Below are experts of layer 4 (counted from 0) of a mixture-of-experts language model. Rows are named router (the router's row for the expert) and show model dimensions 336-447. Each number is 128 + 24 x the weight over its row's rms, rounded and kept within 0 to 255. Numbers have three digits each.
After each expert's rows: a language model's description of what the expert responds to. This comes from a sample of Wikipedia text that the model never trained on.

# expert 18
router:172125118115161151171087110142112117125093148103110126122116090149106127127161144106128132137116072108102124103123120100108117129132126158175135142153169105126169140114127138172147105102120114106125124106117078134107122119114102134131157130143093120142184160067110129091124102136111118123137123125145138126157123162146114130109117148155
What it handles: Technical and engineering vocabulary. Word stems about computing, electricity and engineering processes, such as applic, software, electric, gener·ator, implement.

# expert 15
router:146121064148173110109129116173055082129103115126148114139131089106080149139134178127114156119135138121119104089121152135099100175153091142109167154148146116129158145142108096150130144144100111132117110128167116172152113120152107099108135146139109131106106160144104111104157105098096134148157110119124149139165113142132157062129103149163
What it handles: Periods and decimal points. Sentence-ending periods, often fused with a word ending (es., ing.), and decimal points in percentages, vote tables and coordinates.

# expert 6
router:153117112139179169163103146115147099129096125154098086133105131097119111068159145132143140126083086141127127093125139153094078133149130095151134160145146140152157124132123156088135107124095168152094107085098140144099122112127102103157110148140148123121165132100111124154107096099087138123141112116107107153166103171132160146089119158147
What it handles: Infobox and list layout. Line breaks, dashes, pipes and field labels in infoboxes, taxoboxes and tables, such as "- Family", "- Phylum", "Personal information".

# expert 1
router:158157132157172113131086146096081121127109119081128112131093132135114152149152160144138152128087098133102121142100146152134068177135101174126129134107154107114143171141140119141138087141090120099110123108113157129103149091173113138127124146109133096110178143134103142134138130107129159140185101146127139114136134148161125125061138137124
What it handles: Section and table starts. First tokens after a paragraph break or heading, such as section headings, table header cells, and sentence openers like In, Although.

# expert 11
router:133163119120124120119075138166111126123112099141091117134106110121090128112160121081108095130136106126123139146101143125099177168132057129154089115150114144108167101132157149126100131095106121111106129147129131178151135119124180098171138111146130103109076149125118130163167163132146152139109143129101116107121144139138111103078147154143
What it handles: Later digit groups. Later digit chunks inside long numbers, years and table figures, such as 000, 992, 872, and table cell bars.

# expert 21
router:128141130170154128108143090170077098134098108139094113130126120107109108085165140115155151145128143120076132126111118112136089187132094128165193175095137132100176164117147128138152146110091102105123166148141127108128108078153093147135133153100148104140153115094140131129155109156089138171112104159175131142131167163105151089095116148176
What it handles: Month names in dates. Month names in dates, like December 15 or 4 July, and date separators such as commas and dashes.

# expert 12
router:164137117139143137135105153158098106081093139124132129158116112124130137111162121117157133114144089139083154121073138136109132161112076127137143114135167141167172163157135145172138121130092141106111119137133118120138119111110119102137136153132089100141148125111096120126112140137108115145126109119163139138140136146163147112104142100134
What it handles: Mid-word fragments and verbs. Inner pieces of rare or foreign words like Latin species names and transcriptions, plus past-tense verbs like won, fought, returned.

# expert 17
router:123163121166131144135132112150096095132114143122113106120102111144124148095157130121169151127136097139109132154104126121099091168088079121142124132130164128146146169081149122158160081098110144122159093086123118119124137099146133105113130135104146080125118126101117115131116143112091118147141100158151136150152163109113126106123161128149
What it handles: Taxonomic names and party cells. Inner pieces of Latin species names in taxoboxes, party cells in election tables like Democratic, and adjectives like young, royal.

# expert 16
router:129181094092135117127136165148111128147090123139134094170158096110158125114154128123116118137126118126130167127089157116112104153106124124116164126099111139167114104183144112131146123130114153140101135133108127130141122069110137101117171150123152072198126164115119131184133120113130081141103146111170148174099122120160117130083181160150
What it handles: Copula and indefinite article. Linking verbs and "a/an" after a subject, such as was a, as a, became, is, were, introducing a description.

# expert 19
router:144142109117119152116115109185106127081110100131135105167122121140121149107149116108147123109150151135092119131123158124094140144120095125139110169130169137156149112139159098150136088120090101137144138146102115117152135104123159092152145119128087103165130119120117129147151160163091131162109158141186145116125143139116128082106135102152
What it handles: Line ends and closers. Line breaks after list items and table rows, plus closing parentheses and quotation marks ending titles or clauses.

# expert 13
router:160137145168133160145059114138067095100081120111122124168106070094121114102153089133149129147116115117117155121124155149114152155128115097123127163122093138134165105146119106127138088139115134123153113114155107137164137152086136097088152148115119108146113124125142156170103121143058102151109128126118138118162120121166154095100130127157
What it handles: Surname endings. Final pieces of personal and place names, often German or Slavic, such as berg, mann, kov, ski, ić, el.

# expert 10
router:156144087159134136142127144159145133164107141121142104138119084161111124145150125110140127147150121131086142126106117102123146141153104123139168101138128181122153106150144180133133107070133154094119103138135148134103162073146158138139151129149105115168161158108110147157149119131110149164098141112147117100131144099140114115105129138109
What it handles: Capital abbreviation pieces. Letters inside uppercase acronyms and codes in sports tables and technical listings, such as N·BA, JPN, MA·K·E, W·HP·C.

# expert 0
router:140137090129134115146107117107147107115131104133141171127130117149133119108151088137136145083105122121134111132147124128147134200125139131144149147117170135165173150123117128133142113116112128089094132140147100072129173085141114097139131156074099111117133190110090142107140122119117096161184094137165111111148181111143137114101113141134
What it handles: Clause connectives and modals. Function words that link or continue clauses in narrative prose, such as to, who, which, but, would, could, will.

# expert 7
router:165138105168111089129107126146116119106125157118156142144091108095118123103147083094093155163109103156082109109088149131091113185139096135179165173154149153142191124123111138164130180131103148137131160087143122112135097095102151153120161141130140147126130094132118101083129142180141108172124105136148115130135122107150134136116150146148
What it handles: Small numbers in dates. Small numbers and first digits in dates, table rows and ranks, such as 1, 2, 3 November, 8 June.

# expert 23
router:136098143120108153111155181140140126119121133127116068089117152132107150088157175105164179157132170128166154140119087110147152105122085136144126108129120110131139182131107124118138109131102143110151126089120102129128147118154118155157147086124137144086176148133125127077091156110140155107155124154118141139131153122119128122160119123137
What it handles: Title word pieces. Capitalized words and word pieces inside song, album, film and show titles, such as Good, Night, Dream, Tryin'.

# expert 5
router:079139138115150130179129139124108130110158119148161112091120122133136140123111110132149101124122114160125096080159138118115107118155140099133118118112131186118119138156137099156111130147140134153096091161134112085145125140134152123127088114157103158152175132119114119124157140148110140130139177110129103130146115125079111144104091155143
What it handles: Topic nouns after determiners. Common nouns after the, his, 's, or a, often about music, film and books, such as album, vocals, story, performance.

# expert 22
router:106095154141170151170147114166127104131169108121089122113129130115135138135095133101124112106092155148103128092081123161109121148136133098149134106143152172146152164135158106150107133088107135154136110163119141141091068097142078112120116164132140125158150165119136125154154142153098154135107120111094140133115153154121117140139142091129
What it handles: South Asian name syllables. Syllables inside Indian and other South or Southeast Asian names, often Malayalam film casts, such as Ad·oor, Kayamkul·am, Singh.

# expert 2
router:144132109148145134107109124124093141080118122141137096110137092126137121125135109117105098142110127136106115119083159112105089162108129114114152096114123112147089097139139100130143174096132106148086129123133113087141151160110158103146143121134098122124159084150111113142149145103148105183104131126143087143111153128147114081107148120157
What it handles: Capital word-initials. A lone capital letter starting a proper name, often after a comma, bracket, quote or "of", as in (F·rance, of F·othertie, C·unningham.

# expert 20
router:109150130153136130095141085135126132145099138130088133116120130149104133111144155091184134148171151157128110128125150096106149123138127094152118126141167079142138142138148097126107130148106115114134078142158107098135148113129078134117124124139102109105151106122072104168159126144111185132148138107142133188146133161164133076091168157141
What it handles: Institution name heads. Head nouns of organization and place names, such as University, Council, Committee, Museum, Research, often after National or State.

# expert 3
router:112129061118143123110123154179149098110126119137114097088109170137134084115102151116128134120108117133129130125120100162107115132134111121160115110082131130132127168081137119133161156142088103113142140117130139123112124121086188105137154128130085130117162112144102114092135131147143108150094099169139174135124183115121170139144100139127
What it handles: Word-initial consonant pieces. Short lowercase word-start pieces beginning with consonants, such as m, bl, sm, br, in running text, mostly plot summaries and reviews.